config.toml
num_hidden_layers = 9
n_experts = 128
balance_loss = 0.00463
shared_expert_gate = true
head_dim = 64
norm_eps = 1e-05
positions = "rope"
rope_fraction = 1.0
parallel_block = false
init_std_qkv = 0.0418
init_std_down = 0.00614
final_lr_fraction = 0.0
max_seq_len = 1024
doc_mask = true
Below are experts of layer 6 (counted from 0) of a mixture-of-experts language model. Rows are named router (the router's row for the expert), gate (a neuron's input weights, with its number), up (a neuron's input weights, with its number), down (a neuron's output weights, with its number) and show model dimensions 56-111. Each number is 128 + 32 x the weight over its row's rms, rounded and kept within 0 to 255. Numbers have three digits each.
After each expert's rows: "comes after" lists some tokens at least twice as common just before its tokens as in all text; "raises" lists some tokens whose logits its average output raises strongly, later layers aside. This comes from a sample of Wikipedia text that the model never trained on. Tokens count by the router's weight.

# expert 74
router:104183159137139078136125124106079169141111179131121195132141166157139116176141189141100158145181127078179079122135116091080164083094100116078156113136072110096140094107
gate0:152211137108141130131110100135116110134107134153142141168093112123151120132135149086065144129104185120106130079139108093063157151059198079117141141150118084121160146110
up0:107125104142139139100154156144143131122170084140104165189093150100152101101101103098185124138158172179095184115118093078153145137051166146133121162132143165184072141106
down0:131241150152141156151106112149143103126143126166119151147133153143155135115123070147034143104141130094157176122118159117068151157142154110107125101139081163153132119115
comes after: "\n", " ", " |\n", ")\n", "-", "–"
raises: " out", " to", "-g"

# expert 48
router:170163152100151186070108102123152148099156089096169143102160075104092067140162164166156161108093059111146125162160138173153133093108163164140026185126077171080104124126
gate0:137100135134090124153116179161185068135032104105143120110120134094120097184086145145135163103173140055129101200180120085142090121130134138143130129136147158157142123101
up0:154146098110110127128150100144154131091098136141116107068109130165116085095130097098120152125087134069099204213128117096154077120166106143102075132079086185106111097071
down0:188176120160249138063139130156101115187136107169117162060128141178088115155093110085128109176136085157152153132129110106137124121116129149088143141139116152141105128106
comes after: " of", " in", " for", " \"", " The", " on"
raises: " ", " A", " H", " G", " a", " C"

# expert 7
router:098164083150152150144147163145147130172107151215095137126130132124122085187156118043153128120136172178179079139161080147165135119107118102096133080099117148140161132136
gate0:151126135089101093138134140176142137105127100149153118143135141139119141130091176162166092164155180032161071172112124186124121150169160108082088127182117117155095093116
up0:155069126065102180108181118069164153120143198137183119130088138114128201145105123148155116111129129134131092143141130148067129165113103202081113092141121101109136154108
down0:186188140152122118100179145203098086138174120088088107151134130149159150197109123108120121178128072172085099160144177086166126126123105085095199127098130083153098117106
comes after: "-", ":", " /", " (", " •", "″W"
raises: " led", " inspired", "away"

# expert 10
router:129129115137095082140119104122104163175144111128151172157208087185128163153174102134106189137082157195150116149121159166134150143132148188119171153190146166087115166122
gate0:157116104074107134139136155165107148115095121202151190086185166215137152126177071168181109114132118161126155137083089140179211160102201147071130152164159189092090112084
up0:126176131121035131127095124104089116143134152078146186095115119084160118160169161160122139138114122101138159144174177180164160121146157144166131166131106146087107134142
down0:099121107133143160135103088104121145129111110126074101153126095135133107134107136171108164204113146106077103080087146118075177120111170165091106114136170118077112143169
comes after: " was", " were", " he", " is", " to", " it"
raises: " the", " a", " in", " to", " g", " an"

# expert 25
router:130090076115134120149163094108145166163119166154114132168058181125082141126132155123112170127135102146101116208149165144105136122131095121144120079123151129071172111124
gate0:197086152170142066143171073124084082095146072164061109111086083151135077127167139121141149070084177149117165099154113203136123121166128159136175112135172123095169101133
up0:166081176134137128186112170137157034079134131082143125135157122076180126108174124096092152099132064142111108130084150107101133127125124137131133147117159153122192110072
down0:129175088100133162121071105076153142130179116145088186123159064127108134113106106065073117174174071098142081115140093089142120134106131107120131137131138103161117154144
comes after: "1", "2", "0", "3", "4", "5"
raises: "000", "00", "08", " Rushing", " Railways"

# expert 123
router:174118153106120118129103115077114117136155131080062102135159160083127081198092121096114122109232095182186156180103075148148085167109123145154083164170149153083137148166
gate0:078170126125158141153126131133135076102110129095092155125082144097196151136085175153105146161189140126160100152085094117122115155152167164145080128127118159130076073159
up0:133144154117132153093143079095116102097149056129146123174108210236140165139164147080118144143160116159134069141149161099171137113136097151084113165150134122116112124129
down0:077151136110110117148137127116123115110130100126167140150145165173200179107119129114133119119127099164118050113119136067163128173088140188101114133154111154174104133173
comes after: " ", " September", " March", "°N", " October", " January"
raises: ",", "th", "–", "st", " –", " |"

# expert 108
router:129070134146112127128077126175084122173071149144073137123138142148199102080150143130152178112138102108095076087160099088122103111152157082121096053133146100115145131069
gate0:153096185128101127147150085138114098095116157070130130132100121074125137167119153103103094094112093131129132123092132107121162150187117118084114103092154178075151123136
up0:150126115090132129181150084084122119135138122094192142174120087123117149127106113116080117147078183153121140147068092178134125175149185167110180145120153183078092116160
down0:084158152120138136077169116160111141099126130102118165085118126102083102141132150160117142135131082141125132068119111135136119013062145132098146157194133083126155082133
comes after: " |", " ", ";", "0", "1", "2"
raises: "th", "°", "ct", "ever", ".M", "rd"

# expert 64
router:137100133071107111141184157180099154143138070113086092195110134091108075155164064125137122135105113068109117167160145137126100090148155151136082121156136076108088091171
gate0:125167135100128092138129101160157158210109128152109125138122127145122154136157098102144099151123095076161121159093159076099123143123162225124183147124176152093111156172
up0:097028168090187093117139162119132111102149140101115157105130161114145119098091150114124163131134095109094117109143210091129131140105127143110176151096135107088160139148
down0:141119126135127145136082131076080086153124146099120157157175117199154078134184139065120063125084154130084149136113145113166122106112115128128140090104079099114120140105
comes after: " the", " a", "'s", " The", " \"", " his"
raises: "ine", "k", "ik", "ov", "y", "urs"

# expert 81
router:169107127108150202180067100167133133154126109179137144097143178131171213111151188111119191170137158124150109103100135080139068095179119094101112076138124074153107106147
gate0:185181095169125106105148139168150169125113094093133126129073142152095120076177109153113118083176108131128114137101158164165102157088099172115121128107136127170125113197
up0:118120148062146097089085077141095111160112107154177144138183161170143145114151107123080112095121155158136038047162126154113148143093155147111148157113091091059143151159
down0:118135131134146088167115104083118216075143121114067125087125155139120113165145147138125128060096139074146115130115140101186120179079139066124127133105092159110080209133
comes after: " |", "|", ",", " in", ";", ":"
raises: "193", "192", "201", "194", "174", "202"

# expert 114
router:089166109145145117149091119113144152117121163116124150181132167128125144153166151079175111107179142110172136094190101084165146128052145186138165156113112099120105098156
gate0:138078106060154130106149121123133109117118147094099149119115061120141153145131093149143118153209133113079155062115094164156142181105111066146112118160092091183075157151
up0:120134060158134169075136102115166108101155150198147193117090074148117122121141148093160089115079122060146105064124143139106160129117143084107085128105116148090140138116
down0:142159134179151103164089150111121074160115141114123151129136121148103149167147170085143122095103079144173139086153092135149149062122114144136142109056163133153150101108
comes after: " (", " |", " \"", ".\n\n", " Mc", "\n\n"
raises: "X", "S", "E", "Q", "TE", "FA"

# expert 53
router:138142056124155101129099162131129116146131120187105136178087125113125074134091147087169139173152111129156105123091132079155111157091166101064109173158187120129107115153
gate0:122189132153076135105181105114125126151120194159103117138118147056116146137123141059079106152151135081123112095116157085118144164168084143113164100149118106147128086124
up0:131143118101163157028199126115155136110164122126170123211122121154106156117105105147124105156155148110119081130120069085091105073111103060117163151150142105123110110070
down0:120168117121145167127117131137106157126108075173125110143142161151037087087129109113137167115067128171119126129079055167122133131140088151137110116172167081079158108148
comes after: " ", ".", "°", " (", "′", "-"
raises: "-", " ", "|", " the", ".", ")"

# expert 15
router:134088179168075123186124150149130141106111090155127128104156123080125066175131175164173134129121121129161143193110171136141141124078126128138120149085110172093140135157
gate0:164158123101117146104144037076162138092154118112136220097182085154162167164107110150122125071154118085151086143130147158123189133131143137147121148146123130115143140128
up0:152122108154117145145115108116127153157067133136154155183093181129109134113056078039135108119090161167107118173158128103088124135154134091149129110115131190120134109126
down0:106163115123186129145121091093117084092132122101141109090150090108154133091115125120121085164043084099180173094099120129069151138165168084080155137152057147090066130149
comes after: " ", "|", " |", " (", "-", "–"
raises: "/km", "|---|---|---|---|---|---|---|\n", "Demographics", "atives", "atory", "osa"

# expert 19
router:179129136096102163120093107147108130112153057079118080102145141119161183129176116125081148128109134133136150093094121148101064091145134077103143108164138046163120136096
gate0:165071127102143090159122130141094124155052088082108070114146132111167109116138142097111116151134148160138101088103097131129121137110143096181182094135111103164083162102
up0:096122106109113050169128147116141101149163139167118136141091120151116140109136126165075150110111068171163117106099126144116120162112140157096165090135058156122120096127
down0:109128091132168151204117154149059118148159119173074205106091069097111121154103107107144229127127180140146100164146139143165095131131144137148106171140194174146161126143
comes after: " in", ",", " May", " June", " September", " January"
raises: "or", "as", "é", "iv", "on", "ia"

# expert 30
router:079107152159097097122073145132147144089145112142109149120139153154151092116136105134148134116150126122083136125063128177167150104094167116119081136146165114110105134159
gate0:154068155158164166167107122099146137100138062083145179116134135074088130147174132149141112137156070145111121201112126134119210139132151107131075101079136163130161105089
up0:123167135117081081115101117119201171122141077120158121129171081100133112160126099074136210148125125156205134143101128031136141170079121150071086151096135147130139084139
down0:129096126115186213134104144148129146121128138191095127120071183119069077137130090120112095112125116132053162157113110179129101152141115070127118091106149146099150047150
comes after: " ", "–", " (", ":", "′", "/"
raises: ".", "–", " |", "'", "-", "nd"

# expert 18
router:137089158152147057112155110105169140172131157131083081158154158128090131092132105123155201054111139141156149126145116119115117175167112113161154158167116126151141144155
gate0:121166162117155173086124129082136153125053143051126112132149130093104100112138079145131097166106115103077129159138019104161178080159138141107102121124116089135133114087
up0:117098124112083117152177150125158123162112155145165100100155167108079140166154157170135184126126162180126082132149141156145192140131099138131160143083069133130059088134
down0:129134133098100127115125237114157144092083130099119109090108166120087087119133139110150143098105199132165113123112117147120149169097131141141143119127164095114136165153
comes after: " of", " a", ".", " is", " as", " with"
raises: " number", " series", " ", " few", " record", " combination"

# expert 42
router:129117143132114131138108114169098084186090118139139125114113189068150132133097155114130140122154146132155129079138124077093063100133107135075153139105112101093133102157
gate0:082125152127117130152207125174112092149150164135094070127124094154122106184160096103160171055080144132149150113136116102091139154138124125139130129101196141152085165155
up0:112073082151096182087059074072171143122112155114089118101084199095123165162138135134179131147153102116129096169120089116147119151133026140157159118080146101099137130130
down0:116178131102131089093154112073132082088129073117104153121147145110200156077126127155222114103138105138135145169096119142122139093167096115139112146116129164085140122083
comes after: ".", " ", "–", " ft", " as", "/"
raises: "oll", "orts", "\""

# expert 4
router:063170166188141188149113152094128101110074108126115125107080130131121059178163092085184107147148188105085119117114150134166099119070156204084105136119121143140121128153
gate0:120166115141098091132161108103080098106131184167103134086107175109142147141164129084159101094124153142160074161152105165103187115160124117202073099099178142064177133136
up0:111139203137144194107143090110070076130077118116104156128125158160113111128181138162136088136148149115139126182124104149123143126097197181141141148118197200147135138196
down0:154190072136077193096133116083093153159163131145143145104085124141157136162154117130131146091091141173104166145099107131102174151125119177162144140150084163177083153097
comes after: " ", "–", ".", " +", " −", "°"
raises: " |", " |\n\n", "\n\n", "lands", " |\n", ".\n\n"

# expert 66
router:105137198170172203075099137084167096109139111129160074148217198089081140174099120071175135102083143137144171135059136213126124125138150140120083163093159185148091119175
gate0:146180137115108130140161177081166139107171089141128091052142124111152075171100152156136125147084152132084124116136157167098140104142144133193137095113117166165093112150
up0:103119105153159110185102164170110084147123145136130156173137085148127106100107123124117121153171086115160116087175172115130141102083099166029140146115103126138164125103
down0:066150156132140171181148083140166132073100154156097160110170086112166113123154163171134092123175129140147108079119147122120133123156180133076085125199142120205127098113
comes after: " ", " the", " in", " of", " (", " United"
raises: "–", "/", " K", " F", " AD", " ("

# expert 44
router:090141097168074120181131183133132142117106095150117101129117130145093075102177133097100144141165135136160075082089129131180127096138110111189169111115104103104097136110
gate0:098169146120198141115088144132119196148124123091108155187168141177159156200084103131177088122169089137114065129095109182134150099087178092107127065142154109148122140145
up0:156169081101130097072135124115122206170123172100131101128138140144133162111159131140115107118148131132088096088109114066162108078132104129167207062098133143090122113123
down0:141104103124165082131152176156102149078140155048148101104150104140099142139135101147134129141092118130113152111160107149087116149118131121137170130168156112149100102115
comes after: "0", "1", "%", ")", "2", "3"
raises: " ", ").\n\n", " n", " c", " w", " s"

# expert 61
router:093091194176078148187105166168155142120101133167145107128130117146147140152095106123189141188120162096102076068104163111201107127102171099116076116159140085105114176140
gate0:160157150067154129140154144178149126093134134114135158115162171120170112140131144175125162141053152170139104163209172128115162151127190131121139088126175137143115099124
up0:143085132109162081145169130105144118091115149119161189139111072070104182077155125141087141123174177082165120187131174100142139132095159089159151129081110115120135175170
down0:173103131135140172085192158084131089151137137137098139063101120146138111095121104138135031137153099114101048205144109176103145134119069156114143183123062157130150159113
comes after: "201", " ", "200", "202", "199", "–"
raises: ",", " and", " |", " (", ".", "z"